Weights of a small mixture-of-experts language model, trained from scratch on English Wikipedia: width 224.
Below are experts of layer 8 (counted from 0) of a mixture-of-experts language model. Rows are named router (the router's row for the expert), gate (a neuron's input weights, with its number), up (a neuron's input weights, with its number) and show model dimensions 0-223. Each number is 128 + 24 x the weight over its row's rms, rounded and kept within 0 to 255. Numbers have three digits each.
Before each expert's rows: a language model's description of what the expert responds to. This comes from a sample of Wikipedia text that the model never trained on.

# expert 36
What it handles: Raw byte pieces of Chinese and other non-Latin characters, plus commas and opening parentheses in tables, and mid-word pieces like en, i.
router:112090126149132117156133118176117102094093140109088089144121138138131109132106126102119088096120169144137115110147109129151112115150133137153082197163188160087071135161164128111099121138120118116117113108155088180066119129120150130084116129108136135173110104187137144151150122155098161148099133139123171129124158132110130132100116112117130124105124138125124156136147112125093146156114071150147118109092097135144124109145113148137099150076137125105146194156119165124112138105126134144092123127161117132112143118126118126167138118143139140154125132081130130099146152108112147107131112138137119144122114132132105127161126090146130145105085096088095097140166131127159186144149
gate0:099139152120174123138117134114144099135124131111152126126140142124142127130167129182086146117105114174099137161109107075070107119130138159124167121132123127117101061142145156150139123124129130110131115092141128163124128100114148168107115122145142190147147117119127107129144186120138137103123174125128144114095151118114100136117114122096154129121095144106091101109098074162125108093159148091101092104122145138110163185093130110141119106136103168120100110149121139112118121179133150158116115142109111127081103119134144100068149111124131108138120147125131129146166132178132102101139108124106089110166155107105091102104067100127166143169124152146111122156105134112144159132143
up0:144118116123100117125140132137125143128137134168087095115121118122151160140092136076143109136142165067170112095120101157180142161129072110131108151119123136131164170098108117118101121122159135157118148142109112111144140169141100099129138104109128121115133146144129137131151134120136149134135072113122118105152083145151186150130126166142093135122146109122137150116133146107133112150098137153167115141125118107147089066125119145109156145108173106109149118120149100145133121073145113097123163114131160098178183131144121150159113161121094130124128112136107128093132103092130157117092150103120156143101063110150163162143168153101085112075121125113127154091149117131103099111112

# expert 46
What it handles: Hyphens inside compounds, opening parentheses and quotes, and stray spaces in tables or election results, as in head-on, Hix-Blackwell, (overview).
router:123113114123130128158123091073144104083084122118111127099144147118141090126090118113103108112120157171115099157112105119131121036115108099151096148162185142141117139154158128105130135124092135113140102137078090132138147164121145101162108160129133153163097113181117113137128127140108145179130129151140196145127160129133142138095146154103109109110163128118120147151142154122111123116123117150115162100140116149135123100121114159130122091102151109105154166162124149098096124131125115133085126110132131113088131105156115174141085119114118121147106126127156152128115114121114111149109130133106143118119147220114069161145100127096153144124138103108130095139157108152147136106129
gate1:089132116114126127099158132161167081093150107127135158109120112125101120122087150118123147144086152113085128104137117141141114087120106115115150167150163140159091127143105161138116111120158164103133147140116112167083129131118169196088177104198132150159106136139129155150126173129126109148136139118136137097156160150144118132142114165155106142116139139114126093124134112100120148138144108125101143134079130170140142128104112110147106128099142107103073104135148115099124130116128097124111156135106169115099177117097079152123184150169109094148099144166162153127117110162133112164109137121147125157160079122101119113106118151179151128107146126118136119104137088130141123135149
up1:166159145161129143160103110089087180169113167141131124157143123122140150145173115133123097131155114141153147176124138129101135169137138138129124111098113133107158143104175086127119138122105096152114098118153132078157145136142080052168081152093114120109161136128130110116127055103122133111127134121115126166113092103112136129110121108123146116154128118143140172130130148143127097121116152112159096118150137093106121137152160133105126136148114146159178138140109127163128128142124143140134113133165107160165087138136176089130082128077144159110153112111102102130149114069143157072124124141121108100095167112161157118127149122108107138155122141123120154142116157114137146127125

# expert 21
What it handles: Year and span tokens like –19 in 1970–1978, decade years, and time nouns such as career, season, role, office, century.
router:097103130131102131155119155186120094097083119104101136075133124143132082120137153123103107136136142151106109120134114140135143107141101113121117109156200151113142134174151139102164140160108135151143105138145127111045130156165116091167122124134098140139126120146111151156131151180159204127099176149091123123141131143144078145113135144116152115121127142085108116172134139108101124148157109123152108112119131117148109095144159128113101127108179120132141141165114150143121136131107116152114114150161138101082132139123100143127131143119098108159113141118134171100154113134134124110100138170120123125128134104085115118126158138145116135121121074070119127102153164151149180111163
gate0:099093123168167118121129110151132152101145127151130140092130127127154161146144119097093137146155115120153112154134117136135147146151090133093137116136112136096140099127162120123145165125155137143157158163183114141202159139136119123090169156062154081127141085132163091119116148160121165163119128078105111139112150127109149171134132126096145165149124146143138177089114129123105131124169137092137128159083143123085114112130128106111121120140159136136101118159177126125094142156103131147173137100158130168124119179145175118129115111143108105127127178169144157166106099098122115128108144081120120118130116091147143117129127122106114132113076124118113149117140170144156123114126
up0:140127109121092121149111149091136129116128119120120129173125105119129102109153140163159081154127139091123101112107123156135134143151148117126167124123173085126118130121085174078134092139122100134120110093110168084121092131120123134137141144158141116182131216117113155185105122138150074126148150152150159121103149166137087109101114115113147122120148107108117111125174112167142122163116123150146090127143106163111128153135115147116169117164132126120153147169138138144146089133148082100095140189090150112140135083121075105130124169117118117152146091114118129098145163139127149166147100137128117081106108132133121101127142142120151124141140116171114130129126135115096149164115

# expert 44
What it handles: Section heading markers like == and ===, heading words such as Awards, Music, Candidate, and suffixes like -ism, -oph-, -ation.
router:086099118145113147158139139104164147075076193098072139093131155142115077165101163173064118142106144175101112118162144136134116124133110114114114129144140135135145137153146143133115132134101139146123106130161112111063118166134140131141119160127145119185131136177085144117155136139149135139110146127129121156096140127167119166090141153120161110128147118118114176177135106142094124108123137106156116084128107150171103085141087153132068110082143130155150131152111115127131120162136113127130116132109118124105162086130122154119128080159128165149101136112129160113132128174107126123124132152101124100102145111122121121146105119115124129131119086107123122129140146151145174114136
gate0:134109127161145131101129077152138135150116073118111113148141119148146132109067156163111114101119111139099155140155135138156154119137162083145064129147139128110096139105153173118157122143135149103111133119138142143094157121139104093165124136190116162108125123102123150158076116127129102183143139129133107188165110112140174140128160172105161138126163164148116166137106109145121142146122132105150080087177110143112109123127106076140103162133125134149116165125129132156163121137144136127117185136098113119132079099134147107109111076123137082127120066148128121129111153146107137161122140132121123138113152146177138134122128139117126161160118126121164129138090116137126149143147
up0:122140116124125129133156155100116155120147179123184107103167134104134122119146108070169142155131128099156087143089125146120113149133096113123152122126168151145134134122109093112080116118108112136204151131077129142136102118105109129139114111080155100146105108163124118125152116155118140082135110115148110101116130147141119127130114086158105134128075112118130109127167138120132113111173139147109174156099119140183094127118125167140129076121165092117150097126130144127092109072094148121132083126132131138139166148118123136183143147129104162121130177114141130118119118111154118131123137129157155111130126137093111121108116139139146092092137116146054140101196118130130114128111